{
  "n_layer": 13,
  "d_model": 224,
  "d_expert": 96,
  "d_shared_expert": 0,
  "activation": "swiglu",
  "moe_layers": [1, 2, 3, 4, 5, 6, 7, 8, 9, 10, 11, 12],
  "router_score": "sigmoid",
  "normalize_top_k": false,
  "balance_bias": false,
  "lr_router": 0.000967,
  "vocab_size": 26014,
  "norm": "rmsnorm",
  "train_tokens": 253300000,
  "steps": 3866,
  "dataset": "wikipedia_en"
}
Below are experts of layer 10 (counted from 0) of a mixture-of-experts language model. Rows are named router (the router's row for the expert) and show model dimensions 0-223. Each number is 128 + 32 x the weight over its row's rms, rounded and kept within 0 to 255.
After each expert's rows: a language model's description of what the expert responds to. This comes from a sample of Wikipedia text that the model never trained on.

# expert 37
router [173 153  94 120 130  68 191 176 112 170 179 162 101 107 105 118 112  93 131  87 103 148  80 148  97 164 158 157 101 155 179 128 210 102 131 169 102 118 172 156 133 155  82 136 163 143 160  67 123 121 183 114 159 130  89 146  86 181 154 150 179 164 106 109 161 142 149 106 135 102 145 149 136  80 145 142  80 146  89 112 164 167 120 117 148 187 167 137 165 108 136 134  89  97 101 127 133  99  54 143  96 169 159 135 140 180 176 127 102 125 105  95 103 103 150 142 128 123 154 126 163 134  86 117 122  96 153 157 142  73 124 184 100 140 167 160 152  64 113  95 173 125 129 152 187 158 153 146 107 214 149 110 168  81 101 117 145 171 141 171  96  94 173  91 145 170  98 103 169 122 135 194  97 103 136 146 129 144  83 122 128 116 194 109 161 131 136 132 138  71 110  60 102 113 141 173  99 143 160 132 148 142 129 135  97 188 167  99 106 124 128 115  83 151 155 129 148 130  89 135  71 120  67 183]
Description: Name-internal word pieces

# expert 42
router [125 162 127 108 150 108 136 167  92 151 126 144 182 171 127 121  64  95 154  89 122 156  78 128  73 164 174  96  95 127 125 116 127 149 138 142 142  99 167 183 139 143  92 119 166 139 124 116  87  89 131 135  86 130 120 144 135 143 149 114 114 154 119  98 116 133 151 105 129 102 114 120 183  86 164 166  76 125  72 122 123 127  91 197 172 140 157 139 167 198 142 104  82 139  73 110 154 114 100 152 107 195 148 133 143 141  95 119  84  90 170 117  99  78 130 175 130  93  82 118 154 144  99 144 127 116 128 213 158  85 175 159  40 118  96 140 143 126 147 116 153 138 194 111 147 182 154 147  96 124 118  77 165 144  89 132 150 168 106 145  80  80 166 136 130 127 199 115 128 217 181 161 134 127 157 110 105 170 100 119  93 134 154 101 167 144 182 123 153 107 142 105 107  94 130 153 132 160 182  99 170 119 148 156 183 219 120  81 119 131 152 114  78 160 104 127  72 151 110 126 136 111 128 210]
Description: Scientific word pieces

# expert 26
router [130 139 155 157 135  94 183 141 131 152 204 148 100 171 119 172 111  90 116 107 146 103 160 137 113 180  89 141 136 115 206 168 136 132 177 150 133 104 142 180 134 177 161 186 122 134 145 181  98  75 115  96 144 140 101 151  71 154 167 121 160 111  89 104 154  93 133 109 138 130 154 123  92 148 145 151 173 157 105  94 175 180 100 157 147 118 151 110 192 144  96 128 143 101  96  80 151 168  61 138  95 155 128 113 135 153 108  80  66  97 118 150  89 112 128 181  96 136 126  77 106 107  92 153 112  73 180 145 161  78 141 117 101 102 151 200 136 118 146  64 127  85 178 161 134 127 152 142 131 142 148 157 198 125  94 102 146 129 159 165  98 102 169  64 152 219 163 160 104  99 108 133 151  95 161 140  97 113  49 116 135 108 158 173 167 144 158 124 121  85 108  90 148 128 122 168 123 130 134 191 139 122 155 126 120 128 182 122  51 146 177  74 101 125 100 148 162 121 167 144 105 123 147 123]
Description: Time and place prepositions

# expert 11
router [186 146 135 159 117  69 163 159  88 161 146 150 107 123 114 127 118 126 112  87 156 190 132 135 122 149 148 137  95 121 177 137 181 148 139 177  90 116 162 134 163 177 134 129 136 101 159  98 148  96 189 102 155 140 130 180  96 160 146 149 176 160  98  82 134 145 143 158 163  99 170 161 102  78  93  77 130 169  92 114 158 172 183 120 152 210 140  96 136 151 122 115 157 105 103  84 166 102  86 148  93 162 165 133 106 167 146 128  71 132 114  91  47 104 181 137 111  90 123 121 182 154 101 104 146  73 154 155 173  78 157 189 112 151 152 163 164  83  96  94 126 132 124 149 178 172 140 169 113 172 171 130 139  97 110  99 188 152 163 161 120 106 149  97 103 157 138  88 180 112 200 166 137  67 147 127 111 147  59 148 100  97 161 126 182 145 183 157 157 113  85  99  95 109 158 133 113 153 157 155 137 116 115 131  86 175 134  93  94 153 147  90  91 112 130 124 108 117 136 173  78 108 146 161]
Description: Foreign names, symbols

# expert 16
router [119 140 103 103 145  95 142 116 144  94 145 142 126 167 129 183 165  36 119 119 108 182 141 161 148 132 154 163 117 164 131 150 125 100 171 129 170 149 121 125 124 143 159 145 134 164 152 115 151 162  95  99 177 128  94 165 140 159 129 118 134 132 104 146 191 179 155 103 132 105 111  99 120 111 191 163  94 142  69 142 124 173  80 120 136 166 134  94 116 123  99 112 129 141 124 125 209 124  77 152 136 105 230 114 103 183 131  88  82 112  82 122  86 128 160 142  86 117 141 112 129 119 111 130 148  80 224 140 167 117 120 154 134 105  88 125 129  90  66  92  81 139 192  93 160 113 193 149 133 125 132 101 206  84 111  82 144 164 182 131 119  79 172  80 118 111 110 116  67 142 138 169  81 160  88 157  74 162  57 131  99 113 157 130 141  88 122 171 130 139  97 113  63 110 166 141 112 130 161 101 176 112 167 140 119 164 121  74 100 172 125  78 123 101 115 158 159 107 104 164  98 130 158 126]
Description: Roads and stations

# expert 22
router [130 184  88 128 108 104 181 116 137 161 160 134 132 167 133 173 139 107 118 127 156 125 147 106 109 166 164 131  93 109 193 146 156 115 118 141 164 101 151 150 116 176 156 120 155 156 172 158  97 118 114 129 134 143 139 202 103 142 147 171 165 136  72 106 145 114 178 161 168 145 131  99 163 146 125 117 131 146 143 104 117 143 185 105 130 159 131 116 110 175 166 120 154 110 129 145 161 150 143 125 112 190 135 154  87 143 172 154  70 111 102  92  87 108 177 132 132 113 113 110 137 187 115 129 118  87 175 196 112  95 103 150  93 175 122 114 164  75  88 110  99 156 186 198 169 126 183 142 124 170 160 101 148 120  91  71 142 191 139 103 110 131 154 143 148 196  78  66 173 158 125 140 118 102 166 169 108 166  83 177 102 132 205 152 180 145 173 134 105 111 118  99 117  93 126 167 144 118 150 115 174 140 155 170  59 202 108  83  56 189 107  87  84 141 119 106 107 177 138 126 113 108  91 164]
Description: Possessives in biography narrative

# expert 12
router [167 156 122 174 104  71 162 146 121 165 168 204 144 131  99 150 125 127 126 100 111 176 124 116  88 145 185 147 105 140 188 128 181 144 147 176 138 132 131 135 112 152 125 147 130 131 205  83 139 116 158 114 166 159 105 161 106 163 147 116 138 201  95  55 176 114 139 133 130 111 147 127 126  84 146 127  97 124  57  86 164 182 100 116 123 146 131 138 176 164 150 126 100 101 114  92 137 144  86 152  58 160 175 148 107 163 149 127  59 127 138  82  79  97 166 121 113  97 111 171 142 187  93  96 146  71 149 191 142  82 159 194 110 140 149 181 142 103 129 105 139 122 127 140 152 179 132 161  95 134 193 106 145  90 129 115 158 178 139 169 107 111 150 100 109 159 123  96 166 159 187 154 119  89 161 109 150 134  89 166  72 103 136 134 164 145 162 126 109  92 111  94  98 102 165 181 120 161 123 176 160  90 169 147 137 167 135 105  76 177 153  95  60 151 109 113 153 127 139 151  89 112  90 181]
Description: Lists and taxonomy tables

# expert 14
router [109 187 118 148 153 150 197 162 153 137 144  78 148 196  74 132 102  68  95 102 147  95 135 130  95 154 127 102  99 143 151  79 156 127 140 176  97 118 110 168 102 132 144 163 136 104 147 116 132 105 137 131 129  96 131 166  95 150 122  93 160 148  93 131 141  90 109 102 111  77 157 110  93 103 172 121 157 130 166 111  97 153 118 155 145 136 114 125 179 138 133  77 132 109  90  96 187 109  98 167  71 163 182 121 122 127 154 112 115  72  80  49 113 105 151 171  93 117  91 137 114 142 110  88 162 122 225 158 154  57 167 144 100 192 166 126 128 123 115 113 102 118 112 170 135 149 117 172 139 141 100  90 168  86  85  57 149 169 123 118 116  96 138 176 155 180  79 102 148 111 148 151 157 157 116 130 119 179 132 237  96  90 146 103 181  88 120 158 170 137  99  95 104 106 152 161 136 123 155 108 162 127 164 166  89 165 143 118  88 149 137  87  79 150 101 149 141 120 129 151  74  67  88 119]
Description: Titles of songs, works